Experts of a small language model.
Experts: 96 ReGLU neurons an expert, 3 picks a token, a sigmoid router.
Below are experts of layer 5 (counted from 0) of a mixture-of-experts language model. Rows are named router (the router's row for the expert), gate (a neuron's input weights, with its number), up (a neuron's input weights, with its number) and show model dimensions 320-383. Each number is 200 + 20 x the weight over its row's rms, rounded and kept within 0 to 999.
Before each expert's rows: "comes after" lists some tokens at least twice as common just before its tokens as in all text. This comes from a sample of Wikipedia text that the model never trained on. Tokens count by the router's weight.

# expert 3
comes after: "9", "-", "1", " (", "0", "8"
router,169,220,200,199,212,217,211,204,193,183,207,191,200,186,212,249,175,201,185,212,185,221,218,228,236,220,158,180,203,208,212,168,226,197,198,186,176,182,198,200,178,214,223,196,187,238,207,192,199,197,183,218,198,185,164,180,207,188,186,163,210,194,217,217
gate10,179,189,217,206,201,207,173,212,190,175,179,170,179,238,175,215,188,165,234,177,226,234,217,226,212,195,187,195,214,180,207,192,228,210,172,189,170,209,205,210,214,217,197,194,176,227,196,213,177,204,194,181,237,191,205,233,198,180,208,193,172,158,188,238
up10,228,226,192,250,228,198,234,195,177,183,172,180,182,175,197,175,200,210,209,199,201,172,231,198,197,233,208,182,238,175,209,190,222,221,203,184,191,167,220,233,192,210,205,226,187,168,181,200,186,210,164,190,202,219,200,209,224,187,193,150,242,176,223,206
gate11,230,216,221,189,180,228,163,228,199,184,163,189,196,165,178,244,184,170,203,175,182,202,210,211,218,204,195,205,243,156,189,211,217,193,220,178,218,227,199,177,218,178,202,209,210,240,199,217,170,203,200,218,207,186,202,186,183,202,170,187,176,237,189,205
up11,199,178,197,156,213,206,174,177,236,184,188,197,213,193,199,191,253,210,224,173,207,193,233,202,195,213,192,179,157,239,195,178,191,176,198,220,220,220,218,204,229,220,211,193,157,181,199,214,170,211,207,204,227,183,186,210,237,205,223,195,231,204,202,195
gate12,199,194,190,167,200,214,212,147,228,178,192,211,209,199,199,225,190,266,195,185,212,161,165,193,219,225,162,224,204,223,203,182,185,199,189,176,195,246,202,192,177,211,190,190,176,193,210,175,213,216,191,192,204,209,202,135,219,184,181,237,205,199,214,187
up12,190,208,211,198,210,182,192,172,183,210,239,189,224,161,193,213,241,192,177,192,205,180,174,214,199,184,189,222,199,178,223,171,206,197,205,227,211,185,162,183,200,211,217,193,212,218,197,218,193,202,225,197,198,215,234,183,231,205,201,154,209,238,232,215
gate13,219,205,204,216,204,206,206,191,186,185,220,217,195,227,196,189,187,194,169,207,223,225,164,229,203,210,172,211,239,177,198,194,230,192,245,171,212,173,191,217,178,197,220,195,160,202,217,210,182,186,197,238,200,194,211,202,158,225,221,219,189,239,173,199
up13,230,217,195,200,206,231,223,199,218,199,206,164,240,204,171,154,177,202,166,221,214,200,227,177,212,211,229,166,198,200,201,223,176,210,192,168,199,187,194,211,170,189,207,222,166,213,198,189,186,214,188,171,189,207,203,224,196,198,227,180,197,238,187,191
gate14,204,217,204,211,181,155,241,198,192,182,171,180,220,189,173,181,218,167,204,230,201,176,196,173,226,228,199,190,186,219,216,222,188,193,201,207,210,188,187,162,176,234,216,204,213,208,180,184,170,216,201,228,197,209,182,204,219,193,183,194,199,196,189,177
up14,184,183,207,222,232,205,223,197,221,224,226,198,228,220,187,196,188,197,206,195,225,178,204,188,214,237,163,212,201,228,200,221,186,168,228,192,178,202,194,208,205,229,215,159,215,177,201,184,222,221,219,217,200,211,227,211,229,199,223,200,206,199,199,167
gate15,160,192,197,219,199,228,230,192,157,197,204,212,207,196,218,210,196,186,194,178,198,165,194,211,193,224,201,229,162,196,205,201,191,179,213,212,171,201,230,170,203,233,178,199,221,184,187,195,189,218,208,224,161,179,186,220,219,218,173,228,215,210,242,185
up15,207,192,194,201,237,170,226,176,175,204,222,216,209,204,190,177,184,186,175,171,199,154,228,185,202,193,192,168,191,219,203,194,201,196,221,221,191,204,195,177,174,208,189,196,221,174,195,198,227,206,196,209,196,162,229,191,199,216,189,202,194,234,218,236
gate16,185,221,195,193,211,220,181,193,194,199,179,211,179,170,199,221,151,218,188,215,203,196,217,206,212,216,184,181,234,202,186,191,221,172,222,182,178,217,234,220,190,232,214,165,158,217,202,187,201,203,195,210,170,197,202,151,203,171,182,175,220,186,206,213
up16,214,188,208,185,197,188,193,226,193,190,224,190,222,182,211,206,180,212,208,214,196,218,175,209,210,187,202,187,190,214,221,185,209,147,210,198,234,197,183,176,193,235,195,177,191,245,210,190,192,153,236,231,188,218,214,170,186,173,258,223,216,188,204,216
gate17,146,173,204,202,198,177,208,229,175,191,183,218,198,196,210,205,201,158,211,207,186,188,191,171,203,206,207,194,199,210,233,184,199,190,157,203,205,206,204,184,198,167,190,229,197,204,167,195,222,212,243,220,203,168,176,172,222,166,176,190,202,183,237,233
up17,186,220,170,184,188,197,231,173,175,200,197,176,182,211,200,187,181,190,207,251,211,182,178,220,213,210,210,176,194,193,178,232,181,175,187,234,210,207,199,203,214,203,199,202,224,207,201,195,178,220,245,219,198,203,204,209,186,219,188,209,242,197,236,206
gate18,201,210,225,177,184,166,223,167,177,219,184,175,210,209,214,178,219,159,223,179,220,166,234,240,214,192,196,197,203,214,215,224,233,188,191,200,159,180,239,162,196,182,219,230,186,187,211,203,168,206,184,208,212,237,196,194,215,181,196,216,243,173,210,186
up18,180,183,213,225,218,235,186,228,244,188,169,214,160,228,197,237,209,222,201,231,196,173,218,199,194,201,179,208,212,184,226,213,173,179,224,195,215,192,205,188,200,181,186,178,171,206,209,205,233,204,188,205,232,218,190,195,219,202,196,182,194,227,209,196
gate19,187,244,209,207,214,186,200,179,207,172,179,246,187,213,195,223,208,187,166,153,203,204,193,196,201,187,206,160,227,198,207,238,167,169,233,194,217,189,190,184,202,183,224,205,224,197,192,233,219,180,185,170,197,202,208,222,195,191,220,178,192,212,203,202
up19,215,206,228,183,213,232,217,201,168,211,173,187,176,180,209,199,207,193,188,184,213,260,227,190,206,203,143,207,242,183,161,216,207,183,202,174,217,194,243,214,182,211,160,210,202,178,184,184,207,227,186,173,216,214,215,211,206,209,219,197,189,188,195,193
gate20,214,201,205,181,175,183,195,168,172,222,220,168,181,213,211,203,190,206,219,235,190,233,206,250,211,149,208,207,176,203,195,222,209,228,209,196,186,197,209,218,186,204,215,181,201,181,196,183,194,192,184,212,197,183,203,223,184,175,193,140,217,187,182,206
up20,212,183,199,184,216,215,189,175,204,213,215,200,211,214,210,172,211,227,207,213,197,212,171,195,196,209,172,181,243,181,200,168,193,229,185,202,230,198,212,205,212,173,182,227,199,175,206,231,201,179,213,209,150,213,196,216,194,231,190,162,191,194,166,195
gate21,184,223,209,184,206,199,213,197,235,212,184,199,170,199,222,206,238,176,204,211,212,211,208,153,216,227,176,236,223,181,208,196,188,225,198,203,212,171,204,247,194,211,229,210,187,175,207,154,188,186,225,195,201,209,168,213,173,199,183,198,196,199,194,192
up21,190,215,218,245,170,150,235,168,183,184,194,197,195,158,207,221,213,185,177,242,202,178,230,192,208,214,184,201,205,183,187,185,216,194,202,174,212,195,200,200,213,253,186,192,195,229,208,197,185,190,180,225,180,202,179,193,190,193,215,196,197,192,187,192
gate22,197,208,177,203,207,189,221,218,192,181,168,201,209,200,191,234,184,194,199,175,190,228,200,204,200,190,173,197,198,205,193,165,201,148,202,194,177,209,177,158,186,161,196,204,191,211,197,181,202,208,184,210,199,216,180,154,183,190,199,213,204,242,219,203
up22,154,179,225,196,198,197,235,168,202,208,225,219,208,225,190,208,188,189,204,203,198,232,167,213,191,175,205,204,224,185,194,189,187,191,175,201,181,202,195,158,198,204,210,154,214,201,193,213,231,168,181,191,160,218,215,184,196,212,215,174,207,238,231,190
gate23,201,219,234,186,220,216,191,211,218,214,214,217,201,215,262,180,183,212,198,179,222,215,193,186,196,165,193,161,177,188,214,233,229,199,208,241,192,187,169,250,196,235,206,234,230,209,200,191,216,183,194,204,228,236,197,171,196,206,232,182,208,177,209,205
up23,196,209,182,196,217,171,190,212,181,187,231,198,222,208,218,209,199,204,192,244,205,153,208,189,191,238,213,228,224,173,222,178,201,207,205,238,204,219,204,218,186,224,196,206,182,227,195,241,223,181,216,163,218,217,222,208,186,224,235,207,171,209,229,204
gate24,179,168,214,200,197,156,219,170,220,218,221,208,182,169,196,241,196,181,241,185,177,182,221,218,193,190,236,202,174,218,170,205,213,211,189,193,190,212,199,203,207,191,164,221,153,192,209,219,216,182,203,220,163,214,183,207,173,198,194,216,227,220,177,182
up24,169,222,192,177,180,226,208,166,171,164,197,204,212,252,210,202,198,218,179,208,206,204,207,204,193,215,205,227,215,210,221,218,198,186,207,223,207,204,179,185,179,193,221,192,201,175,186,221,233,167,230,193,195,191,206,205,201,232,202,202,193,174,210,191
gate25,181,205,207,188,189,209,211,183,192,169,196,176,208,208,184,222,219,191,201,245,201,208,210,225,223,189,183,189,204,200,208,178,203,156,168,192,210,189,224,239,224,186,217,210,204,225,198,212,187,202,181,207,212,211,208,182,222,192,210,189,154,211,212,198
up25,185,204,203,190,186,212,204,182,160,235,203,170,212,196,164,196,215,186,208,217,179,192,199,228,191,185,205,180,225,206,186,192,188,191,173,209,193,176,212,194,192,189,190,196,223,185,212,195,212,200,235,225,164,160,190,185,170,188,207,200,171,206,201,224
gate26,243,188,201,224,211,163,176,162,232,231,208,229,194,199,213,191,174,178,191,202,186,206,197,195,214,240,213,198,242,201,204,188,221,215,216,196,198,172,189,184,192,199,197,206,182,195,201,226,212,170,228,197,190,188,204,172,192,219,212,201,228,232,195,200
up26,216,211,210,223,255,205,226,185,216,157,216,209,220,198,174,210,182,208,210,183,190,204,199,210,185,167,224,199,192,193,202,218,180,174,175,167,188,206,204,208,174,250,223,218,183,190,223,214,189,226,210,223,218,226,220,227,240,192,199,171,239,210,180,181

# expert 25
comes after: "2", "0", "9", "1", "–", " ("
router,202,205,199,187,182,180,229,214,186,207,177,191,169,188,181,244,204,209,146,195,177,226,185,201,238,196,205,185,212,199,239,192,246,183,191,188,197,201,190,180,171,204,227,214,164,184,218,201,221,194,186,195,188,187,154,192,195,194,216,164,183,215,205,189
gate10,194,207,209,177,171,174,201,211,204,206,220,232,207,190,202,182,182,183,242,224,170,199,150,189,205,215,206,181,223,211,198,182,184,191,221,201,234,203,198,203,196,206,224,203,207,220,238,231,211,153,208,195,210,213,189,216,215,210,230,185,203,187,205,232
up10,216,215,213,218,206,195,164,220,174,190,205,160,210,135,197,168,198,223,193,190,227,176,159,172,207,210,146,244,175,187,201,153,214,223,214,173,207,165,207,228,201,192,193,187,195,190,185,201,182,205,181,199,198,146,228,225,193,182,197,212,219,192,199,212
gate11,203,209,191,218,183,205,217,201,232,199,171,180,232,194,200,215,191,180,174,231,196,190,166,217,195,220,189,189,231,222,208,195,169,194,159,200,210,190,202,197,223,192,220,248,203,171,210,198,200,213,201,235,178,193,199,206,203,191,195,203,224,212,215,214
up11,223,198,210,209,196,221,173,201,237,208,199,221,210,241,206,222,213,191,195,213,176,215,214,220,212,185,191,216,233,224,187,203,193,187,186,208,195,190,186,210,226,186,177,213,165,203,188,210,175,211,211,226,201,187,217,244,207,188,218,223,209,185,204,186
gate12,224,209,220,243,193,205,192,193,180,199,211,210,198,192,191,165,173,196,195,178,224,203,192,218,204,197,204,186,185,208,223,182,174,198,195,208,215,185,202,184,225,205,210,213,168,214,190,199,198,205,192,247,209,184,196,196,233,208,198,202,206,222,205,244
up12,183,214,192,222,189,218,191,226,192,208,208,183,206,216,189,144,217,212,201,199,193,155,160,230,220,208,216,214,209,202,192,207,168,208,196,212,219,157,190,165,209,167,205,208,205,171,191,169,199,193,182,181,192,169,198,192,190,184,197,184,200,179,198,205
gate13,182,215,202,184,196,199,191,214,195,215,222,161,216,212,197,208,181,175,210,196,190,197,225,184,197,169,204,186,184,174,194,236,221,217,182,233,204,217,220,203,176,205,174,160,215,214,179,169,244,186,212,209,189,231,232,185,194,203,211,168,244,215,196,191
up13,150,213,178,227,220,222,199,210,212,194,220,181,221,184,215,218,246,180,174,215,187,159,206,168,217,224,210,205,193,189,200,180,215,237,203,209,221,217,202,220,192,194,159,165,211,195,190,177,197,174,207,192,182,205,178,217,195,212,179,222,191,193,214,175
gate14,202,181,180,177,191,168,235,240,217,185,222,210,232,170,185,194,227,204,218,198,183,196,220,190,208,222,171,163,220,229,200,201,229,185,205,156,245,169,202,189,219,172,190,177,207,223,183,215,214,211,231,202,194,231,198,203,220,215,210,213,192,178,210,197
up14,183,201,190,204,198,146,180,239,168,200,192,192,207,219,177,198,182,193,205,209,199,210,208,179,199,218,211,198,192,204,210,205,204,183,235,225,207,238,209,180,194,204,171,169,194,210,190,203,212,191,217,200,226,210,214,182,224,204,201,220,151,212,211,220
gate15,209,196,216,186,230,208,229,241,215,201,213,191,209,186,211,205,206,258,200,231,191,191,204,218,214,216,205,200,194,213,210,173,173,197,230,220,217,213,209,228,192,205,245,194,224,195,183,205,243,199,220,172,183,216,205,191,185,193,190,209,220,221,181,199
up15,213,207,207,213,189,222,176,234,200,203,165,216,225,192,221,212,169,193,166,180,177,210,219,198,191,200,205,199,183,222,191,211,201,199,150,204,193,243,175,190,228,175,199,203,183,199,205,215,200,222,214,219,187,172,179,223,225,183,203,169,179,226,206,196
gate16,149,198,199,210,227,185,247,184,187,250,212,175,201,205,184,225,185,181,222,156,186,200,208,161,191,236,242,171,227,194,206,225,209,174,228,202,171,201,215,213,192,193,193,238,183,167,186,173,231,232,216,196,195,209,207,225,205,203,229,196,210,175,219,197
up16,174,217,222,250,196,155,199,183,206,186,220,216,143,198,204,187,209,207,174,191,216,190,194,183,193,191,241,172,190,236,194,219,210,202,250,195,190,228,197,171,208,182,242,207,210,183,202,160,214,193,202,199,173,213,209,172,226,180,173,197,203,169,243,195
gate17,187,227,208,183,191,222,200,193,203,181,241,190,192,236,220,181,219,215,192,225,229,207,197,201,195,179,220,174,224,194,203,210,176,189,163,180,211,210,232,155,177,170,193,213,207,166,177,222,204,234,181,194,194,213,168,212,194,224,219,221,200,203,203,188
up17,196,214,182,169,194,197,209,168,211,193,194,188,211,206,198,188,206,249,226,175,171,200,220,172,219,193,205,206,238,198,211,202,199,199,218,225,171,203,190,172,192,198,183,185,204,190,205,201,187,169,207,216,189,186,195,185,217,196,185,163,208,198,167,225
gate18,226,164,173,190,206,201,220,195,196,221,165,182,156,211,201,215,209,172,202,191,209,237,192,174,187,183,200,242,226,216,192,186,182,210,188,172,189,199,210,216,209,216,226,192,203,188,189,211,192,203,228,212,215,189,200,187,189,205,199,198,165,202,225,191
up18,249,197,204,182,202,192,196,208,208,177,242,200,202,171,188,202,188,204,230,211,187,218,196,185,226,178,221,203,244,198,189,189,201,222,189,203,222,219,180,201,194,213,209,224,188,222,176,197,195,201,195,210,222,227,211,181,220,205,188,241,162,196,214,203
gate19,224,203,168,167,179,195,174,220,212,214,175,208,204,179,198,202,184,173,198,227,155,223,204,204,228,172,201,202,220,195,220,142,208,233,216,175,226,168,209,200,221,226,154,239,182,182,180,187,218,206,182,144,200,189,244,199,220,198,217,190,201,196,195,168
up19,187,219,187,185,223,194,186,159,217,195,218,173,224,183,201,211,175,200,240,169,177,211,185,236,191,224,218,238,224,189,192,203,231,161,222,209,173,187,204,226,201,165,211,191,197,227,193,210,178,216,199,223,196,259,254,201,204,181,174,209,207,201,190,178
gate20,218,212,182,211,194,196,178,204,203,160,213,181,205,191,200,201,172,180,201,201,200,218,198,197,201,205,230,180,168,206,209,196,237,204,183,176,153,181,191,176,203,183,214,226,240,226,217,210,185,231,176,174,173,197,203,217,188,208,195,172,205,161,189,233
up20,202,202,216,187,215,188,170,215,211,225,237,199,188,199,135,211,175,194,193,214,167,206,183,189,201,189,244,233,191,193,212,207,192,217,180,172,165,210,193,135,201,185,198,181,215,208,234,179,214,204,197,156,241,188,212,218,193,195,184,191,217,195,196,194
gate21,208,220,189,192,198,189,197,212,206,220,187,207,216,217,189,209,207,199,170,223,199,207,188,205,227,194,160,178,213,198,228,195,202,175,186,206,199,212,202,181,193,162,228,244,207,203,199,220,200,184,207,192,202,183,211,202,199,223,233,204,181,184,193,204
up21,201,197,188,176,179,215,213,218,193,196,202,206,186,207,186,200,230,219,212,206,192,188,202,231,228,199,177,211,174,192,228,177,220,174,188,197,163,190,186,192,218,212,173,202,197,218,203,230,208,194,220,195,182,185,200,210,225,218,201,242,176,209,183,195
gate22,191,184,191,197,192,213,166,217,189,237,183,212,165,209,190,224,202,205,214,205,217,210,234,206,200,201,171,200,236,200,176,181,211,204,199,188,193,162,193,205,245,196,144,201,185,197,210,142,187,196,218,232,190,217,177,222,196,217,209,172,196,183,181,193
up22,204,190,182,198,225,173,222,153,179,184,233,195,190,185,192,189,191,181,202,203,205,210,165,210,201,188,215,190,230,176,203,192,154,200,233,216,211,221,196,229,196,203,203,193,204,202,191,194,204,204,236,172,203,209,213,198,217,213,241,198,171,218,201,201
gate23,208,172,210,190,197,182,194,193,211,212,214,242,218,202,232,187,200,216,203,160,195,226,225,191,192,173,188,215,164,209,204,166,221,205,172,174,234,183,194,221,191,183,217,178,220,168,215,222,213,207,242,253,195,174,183,190,177,183,196,225,212,165,205,203
up23,191,219,186,183,167,210,181,235,202,206,207,184,198,158,215,211,168,218,220,234,231,172,183,153,190,190,186,194,155,198,210,224,193,195,192,221,220,182,202,197,230,208,223,194,211,184,212,201,189,215,202,216,216,233,193,200,219,174,200,204,198,187,195,204
gate24,183,197,217,186,176,226,192,232,221,196,197,184,211,162,196,197,198,194,191,196,182,181,197,212,193,230,171,181,216,229,218,190,214,203,185,206,193,209,209,192,207,202,217,206,192,205,197,207,211,201,218,171,193,214,166,209,203,212,182,221,192,216,188,188
up24,174,206,205,177,164,206,186,238,182,238,207,209,215,216,205,196,196,192,221,216,212,184,204,209,211,195,232,221,167,215,200,221,188,182,202,189,230,240,211,171,188,205,206,216,173,197,201,171,226,205,161,225,196,210,206,215,200,222,218,206,221,188,202,189
gate25,219,187,195,205,154,192,192,199,205,209,213,239,200,181,219,184,232,184,200,220,183,185,224,194,190,222,216,198,225,192,197,191,211,170,200,222,202,214,202,161,193,203,215,220,214,201,158,200,207,207,202,179,196,162,181,186,222,220,226,174,205,169,206,197
up25,188,182,197,192,229,205,181,192,225,216,180,205,229,185,214,162,198,234,221,219,220,203,166,211,206,204,193,193,164,207,206,224,211,228,201,216,178,188,206,227,245,180,180,222,189,175,190,217,209,192,196,176,213,224,192,189,205,185,217,179,193,225,187,208
gate26,175,200,188,221,164,162,190,194,205,222,199,230,213,181,204,203,200,197,227,172,157,199,170,216,201,180,244,167,231,198,204,207,234,241,208,184,176,193,197,209,195,190,180,217,205,203,194,198,207,226,159,169,190,213,176,210,198,158,179,219,205,185,187,205
up26,243,204,212,221,212,205,161,214,199,170,160,208,169,179,268,177,145,182,225,199,197,209,232,198,171,202,197,234,188,210,188,184,198,194,189,186,211,171,200,188,218,229,199,201,200,219,177,225,204,194,184,194,188,186,206,221,205,189,216,220,209,161,203,179

# expert 30
comes after: " |", "%", "6", "5", "8", "|"
router,190,216,188,250,169,178,179,231,184,226,202,204,208,215,207,225,198,183,215,169,165,227,189,189,239,194,211,210,190,189,230,210,206,184,223,220,190,218,206,203,195,196,221,200,209,207,209,213,207,215,187,161,208,187,191,191,218,196,195,178,197,207,215,183
gate3,248,201,181,204,185,230,220,201,188,179,218,175,195,185,174,233,193,182,223,208,170,233,206,174,196,204,167,209,215,186,204,214,229,203,229,201,169,235,209,234,188,206,223,202,221,206,211,173,233,188,195,166,190,199,215,202,191,180,215,193,193,229,192,176
up3,189,227,180,194,239,179,179,161,192,208,225,193,231,221,185,203,221,191,208,183,221,209,211,209,180,231,206,168,175,190,178,179,190,172,240,220,188,194,184,187,181,242,237,194,228,183,211,173,215,178,205,173,230,207,177,194,178,224,168,198,168,204,177,199
gate4,192,188,205,219,190,193,202,207,211,203,186,193,218,178,202,184,178,155,178,208,191,211,192,196,202,208,163,210,206,188,172,210,216,176,193,187,202,225,172,235,239,213,207,248,225,239,206,185,166,164,212,214,183,200,166,176,187,204,209,188,171,185,205,203
up4,219,194,222,183,233,192,180,193,199,195,210,171,196,187,204,183,200,174,220,213,185,186,218,195,206,174,196,190,226,159,219,229,236,219,183,219,190,155,196,211,183,231,206,257,173,232,202,218,186,190,209,196,171,211,175,212,227,192,208,193,182,197,195,241
gate5,196,173,175,226,205,223,194,186,214,202,191,226,190,207,199,197,211,198,191,231,203,196,192,182,206,147,202,209,216,188,202,185,208,201,227,213,203,186,227,195,176,189,176,204,202,233,204,242,202,182,214,216,165,233,197,188,200,224,196,233,188,195,255,239
up5,187,185,218,209,181,232,201,175,188,222,198,177,160,241,206,213,201,236,203,182,198,205,222,199,156,189,224,206,228,178,160,215,222,218,237,188,170,198,182,220,183,200,205,165,157,247,193,200,223,175,230,194,193,179,205,196,218,198,215,185,208,252,210,198
gate6,229,230,170,185,202,221,203,161,217,221,190,197,201,201,209,190,201,211,228,216,202,189,199,203,200,218,185,221,183,201,195,174,184,220,188,213,198,206,191,212,223,224,161,153,203,163,211,205,209,243,228,191,196,200,198,239,219,200,196,200,183,162,186,212
up6,217,212,173,210,224,189,216,165,230,201,229,219,152,160,159,199,205,213,226,184,218,171,163,210,207,195,167,209,207,196,204,177,216,206,196,208,236,184,221,233,200,145,248,187,170,196,191,192,198,183,207,198,224,225,208,179,196,186,219,238,175,190,201,179
gate7,233,173,192,227,209,184,214,190,194,215,199,215,226,196,168,200,175,195,183,188,189,237,180,189,233,199,211,222,174,180,222,210,204,207,191,200,228,220,196,198,205,228,186,182,220,190,203,200,179,236,180,173,230,224,196,186,199,211,197,223,199,195,210,196
up7,187,199,208,223,256,205,213,197,203,218,198,211,181,242,247,186,236,219,201,185,206,222,188,225,197,139,190,173,222,232,164,227,220,215,176,169,170,208,195,181,203,194,191,178,190,192,222,149,238,200,177,174,223,156,191,241,191,210,191,198,215,236,244,217
gate8,225,205,201,214,194,224,202,239,206,198,242,186,220,201,203,190,179,205,207,168,132,205,219,178,181,178,236,209,165,167,202,242,247,221,204,198,202,225,182,196,215,211,206,190,199,210,186,187,224,184,195,176,193,210,177,202,236,204,212,198,211,196,175,199
up8,189,193,206,205,162,189,216,193,217,189,192,196,187,174,170,156,185,178,173,206,232,208,235,160,215,215,194,197,186,186,195,182,226,227,202,181,207,194,198,183,191,222,189,192,190,219,183,192,181,234,198,196,177,199,187,207,161,188,209,203,217,188,185,215
gate9,242,218,218,198,187,202,202,185,186,212,212,204,235,191,216,238,197,181,189,216,220,231,185,217,197,207,170,225,205,188,216,229,193,224,221,187,205,187,198,179,233,193,191,220,189,222,198,219,213,208,198,218,237,196,192,176,180,199,186,170,213,161,194,220
up9,220,206,156,238,154,215,205,193,213,214,233,199,225,216,222,207,191,204,200,180,185,202,215,202,215,223,189,196,162,226,217,208,194,181,188,211,206,205,212,197,221,181,162,207,169,192,200,204,225,188,197,195,223,197,186,236,206,181,177,211,214,174,170,194
gate10,168,173,206,206,185,222,217,211,187,219,170,203,172,196,212,202,185,166,177,239,193,205,211,208,176,167,223,157,218,165,198,212,217,201,216,235,237,192,214,192,214,181,161,190,205,211,196,192,272,216,182,221,222,211,216,176,216,181,238,159,231,215,222,170
up10,205,222,220,194,227,223,176,198,198,183,237,204,165,212,207,215,206,177,205,194,209,168,231,173,204,201,213,163,198,185,205,237,190,204,185,210,217,213,219,172,157,223,216,184,200,223,196,176,233,239,196,217,175,179,191,202,216,216,204,209,167,187,228,199
gate11,207,190,210,224,191,179,200,200,165,177,199,181,219,191,172,211,190,206,198,158,206,234,221,190,172,235,216,225,181,169,186,205,212,200,194,209,229,169,194,185,222,209,181,229,205,188,187,178,218,203,208,203,195,189,179,226,159,186,224,184,217,211,195,197
up11,201,174,210,208,187,194,211,204,235,196,201,227,238,188,169,214,206,176,188,201,206,180,196,178,187,209,204,154,186,212,209,176,200,209,233,188,214,164,184,219,231,212,163,196,210,164,206,215,188,176,201,223,201,197,196,176,203,201,239,186,241,196,188,207
gate12,210,203,201,174,176,206,168,222,178,190,165,198,199,199,178,186,225,241,228,221,177,204,193,199,195,239,203,199,198,226,193,184,205,218,169,198,226,184,190,162,180,206,194,216,201,175,180,196,159,192,170,200,192,178,197,191,190,183,196,203,204,196,206,185
up12,212,210,187,170,192,215,197,217,173,193,199,209,190,185,186,205,167,161,173,167,180,214,229,183,171,214,192,198,198,189,176,235,217,194,208,190,197,196,182,161,171,200,209,184,211,182,206,192,233,223,219,211,179,195,179,184,166,203,184,219,204,212,232,186
gate13,177,200,202,238,273,216,204,168,189,208,231,173,174,183,210,206,212,179,200,173,189,215,220,228,197,188,194,186,224,207,175,189,215,225,219,188,232,192,208,206,200,175,163,175,249,202,201,220,187,205,216,137,215,169,198,204,200,199,166,213,227,181,182,161
up13,235,175,203,207,162,210,194,200,156,194,206,218,183,163,185,220,225,234,160,186,209,185,192,195,188,177,188,194,216,225,184,207,180,212,207,206,160,223,225,180,214,208,205,204,178,169,195,172,204,202,219,205,184,194,209,216,194,203,206,189,193,216,239,214
gate14,157,220,182,185,221,200,199,202,219,184,211,232,175,222,203,196,189,220,201,223,221,216,180,198,213,193,199,206,212,226,210,199,224,217,222,187,227,211,241,191,203,178,178,233,222,171,253,171,221,187,213,211,217,207,201,201,203,193,203,197,211,202,213,217
up14,207,223,203,180,207,220,206,217,184,208,189,209,201,197,199,211,190,171,162,198,201,207,186,191,204,195,233,176,213,196,210,163,216,208,201,213,224,209,175,183,203,171,238,235,194,214,213,187,205,193,226,217,202,218,201,178,194,214,202,179,221,165,226,237
gate15,207,202,185,190,183,192,176,210,235,206,188,204,175,190,159,198,195,223,238,167,216,186,239,221,183,208,222,228,207,173,203,196,185,200,225,233,220,197,205,204,180,195,223,185,205,213,200,204,193,177,195,216,189,216,172,209,232,193,188,212,213,170,189,203
up15,203,212,225,216,160,182,180,211,201,214,208,195,214,202,196,205,194,216,227,192,202,165,194,191,203,213,185,210,193,195,227,184,180,172,157,230,166,215,230,163,213,202,243,162,184,213,207,213,198,184,160,226,206,216,204,196,189,180,205,207,206,255,230,207
gate16,193,205,193,213,213,179,202,223,199,214,219,193,220,244,193,194,209,251,207,181,207,218,207,213,195,189,222,181,214,217,219,176,185,189,222,205,238,202,225,222,187,186,203,200,207,168,186,192,174,206,189,194,193,184,227,212,176,212,198,199,195,216,206,207
up16,209,172,186,198,200,244,184,199,172,179,189,204,142,201,232,202,178,195,186,144,202,182,197,215,232,169,234,205,207,200,201,162,189,204,221,143,233,212,217,233,180,211,184,168,156,188,206,190,210,194,233,175,179,186,210,217,202,178,194,171,186,206,225,193
gate17,198,194,223,236,152,171,200,203,171,212,198,176,218,163,185,219,161,203,227,211,212,215,205,177,226,185,191,204,212,187,207,199,151,165,201,194,199,198,203,244,193,184,208,207,157,215,192,175,199,222,197,170,201,198,180,204,185,187,214,238,187,184,185,160
up17,181,167,197,217,196,170,201,207,229,186,181,200,176,207,194,228,217,198,201,202,186,200,195,195,166,242,207,198,210,205,215,222,237,177,228,190,197,207,192,198,225,169,222,183,170,215,199,173,188,188,200,197,191,214,209,223,200,217,221,195,207,225,210,222
gate18,254,210,204,160,190,157,196,196,175,189,211,177,211,191,197,185,197,169,206,212,181,233,169,191,204,203,189,178,187,170,198,196,195,173,154,154,207,218,224,183,215,214,197,227,183,211,207,191,169,201,208,234,197,188,181,202,174,181,211,196,183,206,202,212
up18,174,203,176,210,208,195,180,199,198,219,209,200,233,212,211,192,195,194,196,170,202,190,222,189,226,183,180,183,224,200,190,199,177,232,220,206,210,215,202,197,218,224,180,220,171,166,198,218,206,220,153,192,193,190,176,199,204,233,190,209,188,204,184,190
gate19,203,173,189,211,229,179,195,179,190,217,181,188,189,210,206,220,198,238,186,174,216,171,199,245,186,198,175,217,165,202,187,176,196,185,213,171,209,203,203,167,218,209,219,204,217,184,208,236,241,207,208,219,208,191,206,181,170,201,238,187,186,200,225,202
up19,201,178,216,178,177,210,160,251,207,237,187,202,168,207,196,204,177,182,204,222,186,216,158,195,198,211,208,191,224,199,223,215,182,239,218,217,262,150,173,213,204,186,214,204,181,229,195,222,177,194,253,195,205,173,206,212,214,223,244,206,184,191,223,188